Experts of a small language model: a sigmoid router, a variant of Muon for the experts.
Below are experts of layer 2 (counted from 0) of a mixture-of-experts language model. Rows are named up (a neuron's input weights, with its number) and show model dimensions 0-127. Each number is 500 + 50 x the weight over its row's rms, rounded and kept within 0 to 999. Numbers have three digits each.
Before each expert's rows: "mostly gets" lists some tokens that are sent to it at least half of the time. This comes from a sample of Wikipedia text that the model never trained on.

# expert 3
mostly gets: " American", " York", " British", " German", "ford", " California"
up0:499550566447501411576502530474503517480496501504511467560537462442442478485498568520471440532537501485474543488509494536535536382470524490415548388456534504545579531471406546483555601562521509488559524510436427460533467444526473449580491498508593452478483478567432497527457525409546520574393450569506551436620407572482489540378566534557483516504479514499485428589508401519478470553472
up1:458539534485430439490560533452499519390453443564494493553554434497505428508502478434497496548394491443527478456459541473495494548464450481556537436395484375489480515502507626626509534537563502489553568509548525582544489516552455439554468437494424437425509497580450557534520465471561564562534469556472500490567537577525546528495465538422469494470518527620538546437524560509508558402472
up2:547503511466475385566501532493458499424449492494531493539537517507548498399464428511572507485537469571452521509464428515533503433499473440500518409516529541475479556512577500502528494546483452497497556502543478493471502428607474511619519472564512426605574456536528584590493548436503528570557520536536504371497509598578443414493494499475600510561583527472435396540470549437420518525438
up3:505446411490509465554477520437478492450462502514489520440501602527516556421591501484515520500585468539530376433511565509488418496511460468555477469494538531544443600507525614550550442516586450515407623440535494557501479444560501437475523495492580533515429473519455517596493506433473462486495445613490554515456514500497545516557499548589513474533574539447442513545523425503631459427532
up4:438460512513483466509560533440526624540539497552383513479445525543492505469617486446477516553516462566537583427533462476402575553376479410476457516545503434483463510557478610519478481502498479528412479407492478423506521468506523535547542526489488449511506502501502500564454407520491548555540587444535566461621383465478495478570515504437600547536535501452525525463566473487486443493429

# expert 1
mostly gets: " \"", "|---|---|", " $", "[", "M", "H"
up0:502440438528511475573501602558462592469524568539545492531458562443530456483392415460568585542509527518522542394466569504491521568587483466484491594507489435508457514512520549527453554510493521477490454578512453500521436554502552599447443500561494488476474469456565570478465477494454458472568484398484519473503499527472432526522586508555564422592578488588603517565475498418405540438490
up1:584570438525403463495480537474449484580517530449523582379465562559495499529549574356436580550532553543546435469538523477426439492420504510544405520529505475474541413495513501434588489472411560439451536526437473509498585579519498495530522482424517619434565438529483597478446522449527438505510467524469530496450544517459472565544545500559520504488527427513490507586485456509473522529461
up2:577439551485401436560472542451540480500532511508414538442489533471411452501583464490495498544490470488541478516544537541498574567483490497456536483454467569459486556502505528477587433575479479512526579475498490371455499492590521486505523426412440467531455562489511494514437517319636503581547536564459504579485444427469539466492481501505515546513527523452460546520457485514472533592367
up3:490400478485424534565369567501419493460591531541499460536492466531484526525468483465525502479417512543455528473468495515426487604470467560492497518470598555522446489457514466480533484493576577489468464526527552527552493557567538582450445473509479553512446607476588613490486471507487457489596413510486509467535530471544451580515552523597597509565525468596533580509461538381554515573518
up4:575479529526454497553450569516491599543485408506522487586543579475445479508508400436518395434469441479556505532540474542480601444505562479566554521489487531482445544551507483501526385536498470428474558528414459547456509492564480568448442569515511463489488525525461585619476552419491460540501488540534551519579513418468552481546519621482523527555508469592613538546535558441457471532501

# expert 2
mostly gets: " World", " States", " English", "American", "BC", "^{2}"
up0:505480555585516391510384465384540531457614522513560430488454440468457500517471498423412492538550503502587554521472605512507526530460503498457486424467525493592411546458557500474495506501473511458509558464487529495461490510530537473470547516493562489437541584619479531602467508489484415458559435531549464450513539433507571543500468650523388487548477495494480479432501419554465521463504
up1:384438462497529489538461484527564503481496469509503484538538563595534507516432471471444495509541560503569523427542515537469429478459479547455405513487473416573490530527469540434458475553478498404502487462510526481508525515477461534461418521403519483458529545517541577546395468496516479469521399555424299445518445426432540479455476445471558534540485514575609389523501485486477534444433
up2:537423417554530532584474546475527524557537528579445506545485474502468482499392490449502461532513510479540437462424480455431547505537476355492463478491529487588450510502500457509511455509503550461501435483401533422549474545489474578453461437522497558526521451546528591568550456523509536451508453465461526488516409473478514546517590563431567590573543444628616592525458559467541563521438
up3:483525464510533458515468557500515483471538544570619507510465585499541610508498483473498557525479516463537473440503571505473528527477558561489528424442530499513534463665586543529566411504460412515450596524528546557416526484562456400492504589499463499569541549482504529591529566509542574493519510599563475479517423390493545506510526524522602576518468547524610534491507488578459524519458
up4:351595509505523416557449511463491517517467437540451508389496532580369473407546477505508565489470529509508540491463484550482523469465537511515522463563473511503517480508511468536539536571505535501593475469408504517525516412518505488419463542441468550510551472521524648629439387477439466440511496448511436490474509411413517497469525490552442481559401471547474563438536463464474514472555

# expert 16
mostly gets: "ers", "s", "es", "is", "les", "ies"
up0:486596486566577516552601471430473573453493517455475620510529459442468519601543522521516548479453437429551463489466519468501485547492549526458533436482610372498569453440559456537504473526536494378526514530518471511509594429460467487555506442539471479543526426556451564412496430469523559521578465500448553477451499476515486493478548446467534622543532558555535571441588537552463491491539
up1:464593596408469372502525534455536526463589430518563450488422479574538437483519502573508448453522528525519516416562460468424487479450540510439537451498401501479419475516525526521544511533498496556500462577470473433589590521558495527511474585323457601456581452483454561460528627504509464551459542521500503506441513482472532485463472520499518502539490477472476520583508423499462463445497
up2:470504545528507477526549543551475484477492488509412424477554496465528467533524455492573512559493497502416557459552478442531453584480535462412438509455536437536529440522487464517526419513484511420604486526448491539497490577528565425570479526446568489571480600483482434504546525571560527486610583429499385537487652444479567594451467456486530550547543501521530534444561538599454474424480
up3:467554593606442417513446509517493517487573436514421516476490481534526458444520472522453459570651572451523439507533519510404504478605565532557535546507554505564504462534537474564567489524477439464443526533403497407495527492504501457445541578542522417556450394550465469438517506550489594492521473511530562446477470405556552550491495519483515626521485444531469536478481473453547576526570
up4:500514590570495526492547474514369560447584505436483587433437547544434510415491515435533532630452612492503431462480463491476480403537548531509513488479436498408468501524483528440492443510506467524463509528345547487489514506453483473498542518575503494494472534521471483483521526577633425521417467527490535460504647558496596584501496581539507557523484498547523500518499540503497534504433

# expert 12
mostly gets: "now", " end", "west", "east", "land", " North"
up0:525585644518538452502489633498480508472493495530481444517621543466483452445508508487463471527500487501515498450478521538531459509523548494509516510490544530478489506516452513539568475445416501456512495587516548506459513470564555487519485452501573511509321473478468440559536608477552356600470413485463520455437448423446656436457502536466513492496440433606487512478488516511503477472512
up1:540459474472511438546520558493534455535540390469433418533522458557524548542495459500411513485559471480522525564539502639505528466523570538502445478520573456444573517497613536599559511477457482477455488504450412544513505447455522502510393466485559533459483563542503437460501564592463485528534489538501491469622479472592493465462534564471464590440516496427478436470438502472532558622612
up2:424559516527459531578494531496518421458528523517403519446452444444528504513532510533447552534603500577487509503488496492524543534466510478485553448522561551528575504407476482496471553536440507443416578429401583492654463492635620497499517565565494497493447574559451417438512583528509507491523470473423515454498468537493447490531565566434491437465466507557509396486502466440574503524520
up3:445450550575453395563527462493479441496557461549492549462518521528533513461533560531495555454495508552478465551521490441516451481577551510543533592536537483593558586466515482564428424480501483412448531489573448484500460606591452482413421487468549497583387546384537410539499495513473405508588483435525526442546494458602485532508561503486532527501519483542479577527510461508503467564398
up4:492539472514596451517450569493473401451529521503508481511474564513462463477481606472459494510534451459453485572495417443483439504451527494450432591644545484480488623538467485553597464510440461523474467499419462455472525492547544507573437566519387414520551605393554490447540536477503520487468526467519496477533576461581507474502555529500471583536445412564495583515537523548549471573473

# expert 0
mostly gets: " ==", " As", " make", "et", " Di", " represent"
up0:514524513441500478505573516444469491465578481619601547436471545439508484468504553488507494543491433498553529447470546482448383418467497455529478481493452463491426505611512511514534561578545430539490582449386378495461580592484574511482449461414525538483460459452464571486483562457449560444492492492513441457550535508444621477476562577541557496513544458515516536433420422519493453496473
up1:510540485445440485491435587648509480508529423484472461487495524500505507542391402461530481576481623423577499501501509500424508573533487486494545487451489472599444475425491520564463508487482395551404574546458501522539434439583476528538437440517585500428394481442531421501573495593530451506506489565448488478455525589555542493497506480483511485428480510509596498532505405499458530492507
up2:490548517580547519562509477447473532560541537492503455440478504537534422510554503505523559591551464406474494522415442513410459661492540549504538501534464416514443603533499493535503485560433492415510611578542452478554531541481510483448553499474505520453422439402526492465577476497414461484491561465602522482510477548461558501425491501565433605537452582455485519492478498543555491410559
up3:478593500528459515505421633495569551538572454437394528432621462499497471482489513470561549463472541437439497566485466469534492514487526525442509537510618452492559524470515517551583484557540461461461522484410514460513489543529523502447461520447525428466490500596567477514554504489476527452576511546559475517506504617545504462569540456532418546537445576491558390421504435401573547457449
up4:471534609473438435477510454538507505427650431484420597562485560532509477495514555567566431573398456433511488514490400549513509475546561454491507553427475511410527548528534609517542506481419469490454552474509444419448478449496513441518484464508487473577430514430510508530539557525485455459578542513574524421484598517536492584469559531490479473449500563531439471619501447484517502492529

# expert 27
mostly gets: " was", " were", " since", " said", " would", " when"
up0:509589559479487500505431538478564477383538490543495523554514570517516513425520436477511397509501536454496506481478447530456543443550568451520422499533492503471483502531553540509480416461413439479423584540400392522542607543505531498554495490458618506409486477441452494544563455465454543536456529525594498497562522428488424369555554501509565551588496517535549432406546535518476484510474
up1:409438481437485500548490471540437475596478465471431488606515493416534454439418509525516426515544531438526568519484480572497555486537510481501389463503575460480527498489476467454537471478569588375451561475534473450492574511416548489536480558537597521530441379559401516475534543434505489589423500460455473494535455609511515544406553537469488581458443522547427465521489527505544460512492
up2:528454512481549531497490533317575481408505444462482491491487550495473451512499441423433575526580486432558525470569504515516565494447525529462501451463471495542507465558534513560600410476509500497429522569572431492470445423502520476523461502526536402566562471508394349497471585600452522501560514513480509519587572572545575560564516505536502482486567522510546518560518521449517469463526
up3:404441471573547467564429526497377532476533467504457466457503590447519534524471506400604532441487475484448480535466455566471512490523489435565464463464496497485421519532523532571516506444525511569515478562463417478482513541496554618482526526562596402436606379540504457515466506499461522529574436426609533566450429582487486514498509442526515543523453510507494409518573489512555421493485
up4:524502501450397434509480465484570479473448544459553529503540570514528423600469510472601538569520513504500541392504487460377438505514479542487521494473481465542511483449525514481488447448450477364546574514430507554522485450508488472468480576550600518619426478540492515548510503495493543567567520440468457494491394516487501464336444532531445564591564533469536534475527571534595516486524

# expert 7
mostly gets: ";", "),", ");", " |", " =", " –"
up0:349486562489389436479470554473273597609441513470519484477520524551495488510445520482462556464495550504431480524551605514441474517492477488498415490418454489478514548498531528497525416456522541514550427459545574510531465494417485515492435512542478582492568451470568512528521421474491528472483451570523484492530486472577513522456451465566466576496491522522514500432532429508434523422486
up1:491490500528436372501567561491482463424464467518542443455467508446446537491507550433552559588466392530478421402481568584596536458540553548486490500459529632468474517493441503465525520500503524592521533495550527478483478477604512478525551570500644530497505512513461486528386439463512615516530433452393502554493515500569500397529500497454450459491472488482485504509542493457537549535408
up2:490450412515466532507465550540521637517423486540530491489486581481404483575476484428472472513502537513514540479550444560442570586504467480400445488570495488523413531406492486490487498488486543579531562492387567440506617565568546510462480628472486485516539445501552519527459371481466541470526447511469480553485476537534463500560598528509436527519568509565512482485586423434430492513441
up3:481534475549519433643593555484469533540524419502434462494520614561485400466440484528464529444458553529507418525446517548512517487515462544536428530384546505546486491506501508438456479495459523493464554551510568443521457491487541585539491470505465518462447595475497406472570519514546488509526477516482422573466424618563533597525529561539496527541556482396612504529421464412473526551469
up4:565470501513467456419504606424300583495516466462516444501443495494496371519504541475388384497444556434487497507559625519530470586495535545488460505546480610505469609504481510505484512518523398626524535506481543505493419490553560498545581446537531521435558519474536456504417482510498523525496504522483406526502500449497436489501489510533511482491501576513548555467504486463471508475512

# expert 15
mostly gets: " Ho", " We", " He", " Bro", " we", " Wa"
up0:576522529465540535552564532470488489465511437482509524435497536563439403525508611448501470525477583469462454442567486484450435527483483571585509433525489474509452489421468468514589394443466543450403538480478457483546483518438476470412512443498586491475549560425401459482419572499559448499505524556345549509566546481433467530513577589481499468536503487558488553496478495463616513448473
up1:490496442544540438521480531460485510462537512466461490478536511459468482584490475465434420492490510525466462481467531441453470537434496554513525419456480519554607523524507503518568455558415493499497494418458434403537576503505496461388504513594588439520553517437526504487580421443506460595563576429502452525491506487421529465493527452478533576437660537386538614486465517533544434584501
up2:516406454548473452541384564561503524585439472570548462502504559479522540439469502436466515575486495504482467566486512476455527559467490594385420403551601499499523542549516525462569409528426550406498516493446455417502582512519458497470517505530478540520463478498469483468463501507505538539405468493499441485463463459499518457569513430434462584477461614483549449556639554514585541451524
up3:529468506466507489557467548449479441513499434460536586446540537425485512637441470499513455521547407449482463478436441558564537497504526522437534495423567479426491533525563464559515508464524469484437519445467461486480460527555534453515431515523604425384458510562572520484508477436410463478498411500511548378465509417472499476482557439468414531606513463436546513516406524424605556476483
up4:466469506520552508578360500473418499476504592505517496467459579510450488459514513455505452526530498570507520450438612486552365482491482479516545432463474422530399528468432506488526459459395501522519506468570522542501549509604448494465518466456538459494652434514470457502434515489541453537499557476485464441520500426542537567584530464498504587475475497503594497543474482572587402601495

# expert 21
mostly gets: " 19", "19", "–19", " 2019", "17", " 2014"
up54:461600464476554497469469585505496552557440440646419471499502511518492497564521437524550478575544484572479579409521484549466553542505508449431413517500511480513463518426626512562456455542436502542507476440510538479437475613567503492554464512374491542425546524510518528438471504471538513588506536551528484521484509458418464537591518547571447503491501543457497403535505555558431609521474
up55:449528473409528469619511487517475534510505475448457470513436519453490525389481529422495507528502532485580552507509514604477476446496469535528642493638493460466489560529533530448505491490572508411468543518470490505514574416494481552379524456476536499506508470546475493421506535559488637414463453536428418557452538491506546465475476498614516442481472452552491498461414419453589485505433
up56:555499510565453443591483524490447532520507479529413484573479422508600468615539535537383419585526447537541522540521530555499530578546441535485528491531560524493460514453539472479560420497540500422412654477461550487511485448554485462591435484467547558492591548504544452527541513495533582513509395568503484506481428479524554526528511531578539471565522474590493423490519529484457518569421
up57:494456474551538500528442466456566443527553442421559498533424414446592524545482499443476469489414530482461537472494415516505521418422530466439500550517622470401442564509442547551421427536537480458547548501434534492494616501499456472380462517509470491516513579506559495433504516542547554489469447514481425533461478499518483396462464515458550533535487539580541499538634469507468442600432
up58:528510482531548601568473520545522536491489503583517530485474489595559400505473505577474499453506503414464440470410570493476540464567435449513444468484529520401529480504537494508483440448483485530484528424455468552501586440533465653564496453562516416461542466432550495525503511427469540416423552500402433418470487558514504522481453575573517463465471492525503416460518488557625480418570

# expert 5
mostly gets: " by", " and", " as", " from", " with", " in"
up0:450490609515494533552526567546550608480487475475450561499488517588484433568423500509537440530578451470490535489421480485555434645473436537442460480534469460470353543418423507493425482481420447466499538470523504481498563468617463551558408514453575486438528513515461499495449515510555573488577479532501489538525454497528474470490584510571471453433550564477529500463526556433498521595451
up1:427513588477476501475565473453416563449626601434532493465470528509483488506485542410490464507464403451574483455500549548529523410569578556480412462426436513514472519436547532497397522513581513586576533557495500470534480520455475435509409431556539501479510514498502524532550478614514523523431450516489541495414432539482527512495584533574400475444562524467414555502488444541563485511458
up2:486425501467529369532428521604456494425517523491542546454425481553515466473481493507509484605510523442467536576514438513489494465472464544472581443442407447489521503476532612599555359543480434521524552610416485512604442500523532497497450488449529451556503588482601489479519559493490486507463414451496524584495508563479462494431480481459455536551544524479568515479587464586490496551524
up3:486616534452512465459523441494527485476427520488413565486591605560518488523434460407447472472440413541484470493492542497359563513481479542409515461485474515448500515519554479435500507508514511438614544552516572438541546415548486438464447487501507529351539561536497487542506555535429531543539477514438467509438495499533436492447469615544426565557568503502431428487502509491456456564540
up4:502597574566504407552518532500518591483471563503485474442607567471476535528512443472502523510475484466550492467515541518474544498595524509388503542610624438444477486459510526533421464442502467470529439565465506459613486516480494502503474513449566473491570510544495451584599546506558543460543481470538426476390549468434446529500571517577479465433580527529517479554523564523630568516490

# expert 30
mostly gets: " the", " The", "The", " his", " its", " their"
up0:455470495509505465527463514510486609566510449542454531498465464532471469513549432476551501521540530644416482349534471462478584494503538493546528541454494505553536505491460468487550503476476471545454526524488461556516445445479557577531491595590495400416497570465399510499404505465455478441412392546475448477491460474581492515518475519522514536488514582560562530468537591507454425647461
up1:491435551548433400518421524543451552482519520494454471428514444607528535527473474344516465490516435484482503491510545487547451431546479536505513578588473462534426522577500435542582495482525474458520462582553403562462526573533439504449479525585529467471466499496432433492489404461549463496571472530477591480568438408455475535496417473525526528390535491536616476433493514487562534527523
up2:537539440464568531570475541492514685420514508559500491484460429570526487443529487489484400427571461503487588488522442489541525583474462433542430390596419452517529383430420510465500553546461498533519481549538484561535515518528451431470482580462564471574480536439442506490504507468476481469539479515432469505566540429527446459583496487504577527504452440488502466504541440510434543594479
up3:414498471449509419597454461501553573526548469533456431448443443478440504509568491483588516518493496536432483503460426574458474541577589539469462548499499520534448437477479492411483486601439512446431536575508522532491581503476585526576526523520480608413491516477370465525452554557415551499530462535423511515444539467529563531529478496471418546561459532502513453575604495514491595434526
up4:518642507506499446524542530541421548424531558545450564472575480551517525487465402413522465475499509506459506403532433516488527447469475475456520554508514498571564495466442518458458527472564491484474532533473561515506461486519475451500436615518525657432561600420442490503567448495478478616495498620539562525457432531527504605512435518488535486497560489473512597535542505583464550547486

# expert 23
mostly gets: " O", " F", " T", " E", " Ma", " Ch"
up0:433468470561551460514512573559426541616573457543447541410540490493539476467521532495408411492475492547455525372516552580526514581479499477540543467505575369440521491520525535512516496521645496519445447485537512566511556455553504451488489493465519498397504571524466491520505524451512527575476518550444435397424528533522438552519484540544502535508448442555597453428477552497388510497528
up1:537431483465395524507501513438540484530524419507463542424550477367427476488486526474495461614512562696505539514516547482546371517483505525507496481541447464438449531509477559488497461497492468464476498557522438530505603466511531527479525452486521441496472546508584502451489536519446404483436510671587549449477475467513526514487596557470433439464449484530530451535460485466546460540469
up2:475577560577519441515449490416475488431454563583508441510539429549503488445515510514448502576495561540517518537434497475423519533582458483424488559535507511440483480448491683476466522530499544488519530420398485618485537532492472531526554518528523472486505436439589424547519598421549471465510475548528457438398451548518453502529546481529436499481460433542542573486518537504476412598438
up3:477487469497438392522463480560441528498532511530544577537569462454535561546449392437495525541551490471563519534447471600483556474504513473520488512457508541511532594557559503457455503625458533392489464473433548503499424550481507600511487494442521495524445516558568435501542471570489471464462501595535499499492446582446475600533370576636474481522591529545509511475516489423505569530453
up4:393504474524444455563538489429445465542483475608483457419510415526431488538530502476527447498556502450542517488366454452523482547567522571453481512561629543494519563534490514406510394404515583508455413588450482549533476421510467507554441551497429608483388460507513487471456501487482449545538533558541473578549476491556549534591514562561503501492490473552487558464487545475488523462472

# expert 14
mostly gets: " w", " ch", " f", " Ch", " F", " =="
up0:443424504393498463530528500491487562479563527600472536490484436569477568552501372434417485510517505550542475472441403519467400517480574410430535583489496578474497490465495513544630490481538516439471536482467506498481545431530415501485513508474507532563467471520545496551539487400396557563568533539484514517412448542463550437550514492471510546445419475540536507493452500539384418565543
up1:555468461498534476438434561409483488467524557410517625444467501466425465398583488419501500598538471537535506439602478534602530509541541397461494474418539483451414495473541475624509523506493502435481568530445493582526583545614534488441518536459529501552504574465519509521484570474532544526513470487536542464515461578574499498391544439562492501514523453522510427480563556453465496493516
up2:496553537566460489546481528455455483525476559527528522537438500466398499515482470458504563503543444490423509447451455600457450503459537450455495453503554527556402534450596449506467488452473414465583484536538433487472436536494440530461560458523604656566428528429491509499493474538525453547487368470501478600548480573545575493434537493506520418630561564479542490480438486527499527449489
up3:417423550519600489586626562466587395497584551480465493501464462549504533533520442373447542501438527470467580475534472527554494431404513486465481458508513484528493436534521497439493473509478428497523511581494541567458504527521502451537522502542561496638492524444546486587555491463431457528470405560518513503406456530528499420505527491543526556575503470518479514584550435472566511403565
up4:536500449574501408496354529465600569526431448582503480431453543488542614461463424441516546497516466530573521503423511454467548498461492495512476496476570537466517449451515473548518514593491503567546499461511452446455630485516489491475571569495535461478484543496515450549410515489456562653444440513409507518429491538552479461482522423634524524559473491486439426519530473515507521482460

# expert 4
mostly gets: " he", " ca", " 100", "press", " p", " we"
up0:502509509550477407508498514445526459521513484558570508527594489506517495570491454409487452458517481438357551460489551532481453544477527485443486512498500524555388468475515569576565498577468472517463496330484510473536417596509482485536461481548565554587522461566458514511501409488506509521530547577526492423413552510560514502519472508421552587469454461578534609488416485481419475559564
up1:475483466508498550558531516477553495489568456468496513444583531491442539435387536485550459478532519497422453397439442433464559398540568482392523495465487413528432447467525467461596492458494593380487511484502482558604482456623533518527458446574498501422550544551535536577515544515461455448485506497442490471505484474532573611550456473457463551480521446468450492538553458526461588569483
up2:477403507416484521571426587522431525547513423544550518438399534451498580599470403517463479520453476519515442545504448482448550466520455497467522428489498482486501448537407435497500412604516569477500636533547532541539441506500528410441525557525458447522523568494484542469536575487538527643559514513485546451496520472414476439541522516424569560485474431489577423476492496509473515486556
up3:443461621499536442526489497508509543458476472602556499410436497466541421594533631518514430491486485499387574460544491481529579568545572529505517565435461469563577565346519496529483537578486562456580520452499451448557507494562536492488489486575509480449466495589551510492526517552484517587513500513578457431432451483455465467477535503505443413485511488552542453507387496453523505518509
up4:452475573493512473520478589463387537507577490577436477520501445474483470594490490514483425512372512529511486608459573621426568531513558506569476498443517506518506498589457508566528482568507502501469544532507392510499522512486473540507472460454621516485542515477478406561388606491489538548523555547539564457484490502438515602441430491503532536444453498479534486449429375465508469466503

# expert 13
mostly gets: " lo", " sub", "qua", " inter", " dis", " trans"
up0:570480556542505472584520602488471561444467421507542449470476474447597431470496413510476483480484546524477440449425497462474543495528459481437467490464554440528493555515602485443515475494543522489461524508513447478569525509458490517493508464360492541573511477603514473598480481486516563626555419484443394496489569551507415457558605454470496511531446398517560472580504577425421515506488
up1:571447475493495538507514520495423485463588422566477406525470516491541427501396466483490429490392483491529394511386478458507501540489561505571436559455524366480414431476484508497511469558571554549477473490535517525538504463555481472556379512535529490467453554502459528417388467429508552497537446553542510468557459538609503505569572483501507558483490493518413596486502531459539518586545
up2:469431584527455481575483479610484498575513427516475455489362437399439533596473592488555499493613506631522504443527523508506554501514493441526503595502552474549457528392504565538506425510502415496559573529463526512465493504610503579447448540559463505517497514491465523505524464454525523537444538562352516498482542568406548482510535459510559510514469461542503481491452544458459509492472
up3:549446449493455494566440452499641533411499456448479549458544487493441543491536457457453589508550412486505480457601458527491467486648445495377473456542523461501435500488512502519545512549474578394500555546496366460490455451484446486546466457393473487567522497519507459547495480448514550536380502460433500493515463532439413516530490476458435497531516499470493438466477580472508583424455
up4:470449526527555509562481557519594579548504507459524531551541440495569550565571385537477488504458512519572506454535492502465488513467507559573389490473508509504478459438485557499538387503424446504477501466398513391494522453529527496522522472526494529478557525580394497573461579441468510541551448564459390512465532530581582543562539492445538499407489494549490602599508568499519445534397

# expert 20
mostly gets: " has", ").", " can", " have", " would", " had"
up0:540411494503417450553516456479532465456489492577489600481571549431471532601588440378506526530537431553526535403465514500486460597575469524546555526501422459521522497501439518459540492551412389395497457563541411462443495522559546522474530456519482530448500473496478583484485532475465482597480523494516501415428489576473435543501543506428469554514483584458484594472547436525479512558440
up1:549422532582468435566520508550435513472518460489522549536520493488527475471482532443501542475509480527460452441431473591428555511556553481452519484439487570583471549557474561446590514437446496596464479580463595493505475534548617500592444461592595541546546504569566502554571508578539432580512443435415505500444472510512488416503551335484482559482535466526516477488499517490538486505539
up2:534468399543516484607426503502485462438516445418556562551604480521442514511424503484521471490488475461499465458512516390515515515562538494509499466536431562434494542450476536512508480518450379487352479517457436433631515566590509432493522438526569490502532581508492571496533512523381394423458442518502530500493409616527543538550550453475543451519508526486448502526505540529512507541489
up3:509514478535443498471520518425411489481511446434525430503463480524503581487416416441496529442521402451421481438540583468367583477485602512630495545497451507591577500551448528497483531488432546480489510525451418576481504548520485493425480565582466538503519486528516545536517540485457440427550463435398573455483431498547510540458494522442530573418507541517504473549442498512566413574522
up4:493464482478508448568608557390457517470588441358476542447583490453474497524548533531549511573575472518498478597448460489468494494476599510524423506458412513476490470518397576465524610525443489483490538531604442461522543502411531521499449454476550553451462433540492505562476473450517522522540510403456482489523501482596522501481537460459579499434441621558476534573504458504561479547495